config = dict(
    num_hidden_layers=10,
    hidden_size=320,
    n_experts=32,
    experts_per_token=2,
    d_expert=192,
    d_shared_expert=192,
    hidden_act='cubed_relu',
    moe_layers=[0, 1, 2, 3, 4, 5, 6, 7, 8, 9],
    router_score='sigmoid',
    normalize_top_k=True,
    routed_scale=1.5,
    balance_loss=0.00101,
    balance_bias=True,
    n_groups=4,
    groups_per_token=1,
    shared_expert_gate=True,
    init_std_router=0.0118,
    lr_router=0.000352,
    vocab_size=24314,
    norm='rmsnorm',
    norm_eps=1e-06,
    tie_word_embeddings=False,
    optimizer='muon',
    learning_rate=0.0115,
    beta1=0.93,
    batch_tokens=[32768, 65536],
    max_seq_len=1024,
    train_tokens=298600000,
    max_steps=6598,
    dataset='wikipedia_en',
)
Below are experts of layer 3 (counted from 0) of a mixture-of-experts language model. Rows are named router (the router's row for the expert), down (a neuron's output weights, with its number) and show model dimensions 280-319. Each number is 128 + 24 x the weight over its row's rms, rounded and kept within 0 to 255. Numbers have three digits each.
After each expert's rows: a language model's description of what the expert responds to. This comes from a sample of Wikipedia text that the model never trained on.

# expert 29
router:140138135148142124165117117150119128143158089142137104090115098159124166135122154161158115127158096114130093114169159107
down0:153107097163087151114150121137131149106130116120107108108140119108158120133110124105124125135127132143126175132128089114
down1:118131116153132125130140082116155129124171133111114094177179119125139135097163086136144090116101124080125098131150117141
down2:135088134094122129128120138130155140128093131106118117184154112084167116131096121104139131132112122101104109097128097114
down3:089131110111113137124153107140117152144126090145157108139145092121138074091108099113111114134122131145114110136084148099
down4:156093186106136122132093100076107116135111172116147144129141106138124132130128063121138092149125161117099154138127147145
down5:135143140092121133132088151110143128160129136104118078130144111119168105136167149126113139085132148130106126089182161165
What it handles: Byte pieces of Chinese and Greek characters, plus infobox and table field labels like Votes, Date, Coordinates, Genus, Order.

# expert 2
router:124140145140129142170111122152143130119165103143148094097129104143109144119110136151164132096146099111123096120157173110
down0:194109153164122103129150132108111125151131156112099150102126148141150109141088114150169157129115131149175096104107122151
down1:129134125136121122102083123100139135134132105140106099100132089090137161117109106123108128126137094149141126141116120134
down2:180125116119127116126101089091094122121142114111139154116097138079130121098108117111153114135130117102131093124134123112
down3:127136111132119119084107130094122202158136152141166112120155117125137133153161123138109138079119120160152130131147169098
down4:106130141106131170176155124108130110143086166141084107194074170123124085131144157166094149064166162163119160152097141093
down5:128120155076118084119154141120144127103146155086139133130070172106123081125094117085074104141135127129122136120115129118
What it handles: Pipe separators, dashes and decimal points in sports and election tables, plus sentence-opening words like In, After, Although, Despite.

# expert 17
router:133141138155130125142119126159129112139162118125146093106136110160130161118137151155160119122165100119138085101155167096
down0:148109130123141132110133120071111151117092130148154089092102107104137092161143170142120113115099125121128176127125129101
down1:125102128170154136088127136160127088146139181155126087126141119117118132097114078096122152113132160124115138178106110139
down2:129172109126091120148132142115104144111147121123125098126090165111136174101147153108088097170153152128197120137137123120
down3:120171149134097121174101124151099133154127150092134169116104150143138104136126168125171138134143145143131157096104130121
down4:100127147155095072096113133093100099116142117105124116154097164121150160111119165132090122124124160190108156138119137135
down5:149069145071117117103131184117124128166084114138132121152137129127175117088143147103127142127114105159143158125110139105
What it handles: Byte pieces of the invisible character after map coordinates, paragraph line breaks, digits in numeric tables, and infobox labels like Genre.

# expert 16
router:128136134158146110161095141143132110104154105137144136091105120146102135126107154162172116153160110112115119110171134111
down0:096137121091136143105121118122124156121146159182153127100140123119113148160066107137143127135144123123114148154133080093
down1:133121099102154127134131141116086119145118199131138107144133123106139105116127131166093091107191122144170107150097155131
down2:164113136115110180113101149085142128117142112130116165123139144103134126131171146118166103142161120123103152121119136109
down3:122096100102113151094136156102113129096151113075139137123164090139156129096101115114089131119135158149165132144127169097
down4:162166152082110094149139089113129125104109137140150069134092099116156123173104140098112139135158175113094131125166129116
down5:139135155135147125143131146111154140110140121136088146143116153115116068137090129143110136128148132173153122095153131104
What it handles: Final digits, especially 0, of years and figures, blank lines before section headers, and coordinate-separator bytes in geographic data.

# expert 0
router:189114157135141145122116108076097138085148134119131123152126136093118101060082113121109123127110125058120120101097110111
down0:116092162095109088134138153117145115176099138156101152106118099147123146111132090113146107104151112128116129152135136128
down1:151094150122132083143176157123105081162125109099137139083124132110123137108111113107136133127111153139150108136136155176
down2:152124126103099135167122116099165159117130172128091106140170126102106110124111131105098131163141113136121130133113110124
down3:136137151103122139176103132176107167166109171122148130202117062153135096109144172131138155127095150154149082136096172156
down4:147126112156107163090085118151159132111100103107069118088126132151076136139095142143162112120148123151162095160114186106
down5:135107082096148142071143121155190131157080136153147145132158165142136144094143139118156105117146152094099133187125120115
What it handles: Articles and determiners before a noun phrase, such as the, a, an, The, another, several, plus list-item dashes and table pipes.

# expert 7
router:137158135162132137176126109127137107118150106129125086087116108175121148125116138158144117119163103116136080136148165089
down0:186127108136141130130146150084105129135069130113116106139106142138141162122099121115118140100121105144160168112130104123
down1:106125154165110157135125137095079080123128149065119111102119133152175125111112114135106126136143123159119148131153136098
down2:106074145105128115098120103087096124137145137089118126058122105135147112086098140126130151114106080117094189117120152110
down3:080131162062141131151152163132149092142182106117082142128138121155133101104143115109123138134106132139122155130172132099
down4:115095128157148139133143122165111128155183145089125109141129103098152114174102145141121099126168125138163095126128161146
down5:114120162135131109082138097105180091104151146109088102140111119113133160139128053134088120095150164133170086132140197131
What it handles: Pipe cells and decimal points in sports results and data tables, e.g. 2:22.34, vote and money columns, plus capital initials.

# expert 28
router:120137110132115118092121125138094123136099160137121140142141176113157096121126120088110148156090153167119162146087096129
down0:111116115165140123120130135166104141054089116098072165164121152121173139114090123111080101107137131084104153132095107116
down1:119124158144130163131173124131072164150148113143145163147112103127118135149120095168125137095114085123101172148151100140
down2:145139151125129141126162150114132124125139148110110139184105179176113128151116118093100111117112140149101147127094099118
down3:092129149139127133155097109151132122115102157120111127110111139113157084126163108140150112093136128127145121153119088098
down4:137108138127095151099115119172118107148104168126080120117159120098110143140100141110134108137099128103134145123140102165
down5:152120128169124099074122140144117118157106147138104101144098136081165112123131140144103137139112162105076116138106113133
What it handles: Adjectives like Eastern, Western, Central, economic, social, and later digits of years or scores, e.g. 194|1, 0–8.

# expert 3
router:116148092141138150143137126160164167084138084159153129090124090144140112118103148128119125131159110091157113104156148141
down0:189148137144111132087102124089108137123138110122122118115173109110086143112139126107090123105136116127119102109170127124
down1:134141099143119147137156164163088133103094147090101164153109134136152140124132072150151112073120122146104189081118109138
down2:100094073096111132120143133122165143145135145098100112159117139119117119153152100141093152105118107149123173106100119103
down3:124140132153141126118130127121111133100168147108104119131133106118146144129145124116114129114127119104141181110150104093
down4:151152117123112141169106143094153148121098142144086162137179117124175086120153097135086098099154146132118107183139096116
down5:175121148137122078159151129121147149116133130145117113101158135134131104131106122097110094116161117160117129153106149123
What it handles: Mid-name hyphens and apostrophes, the word of, single capital letters starting names, list labels with colons, such as Wyndham-Quin, People's.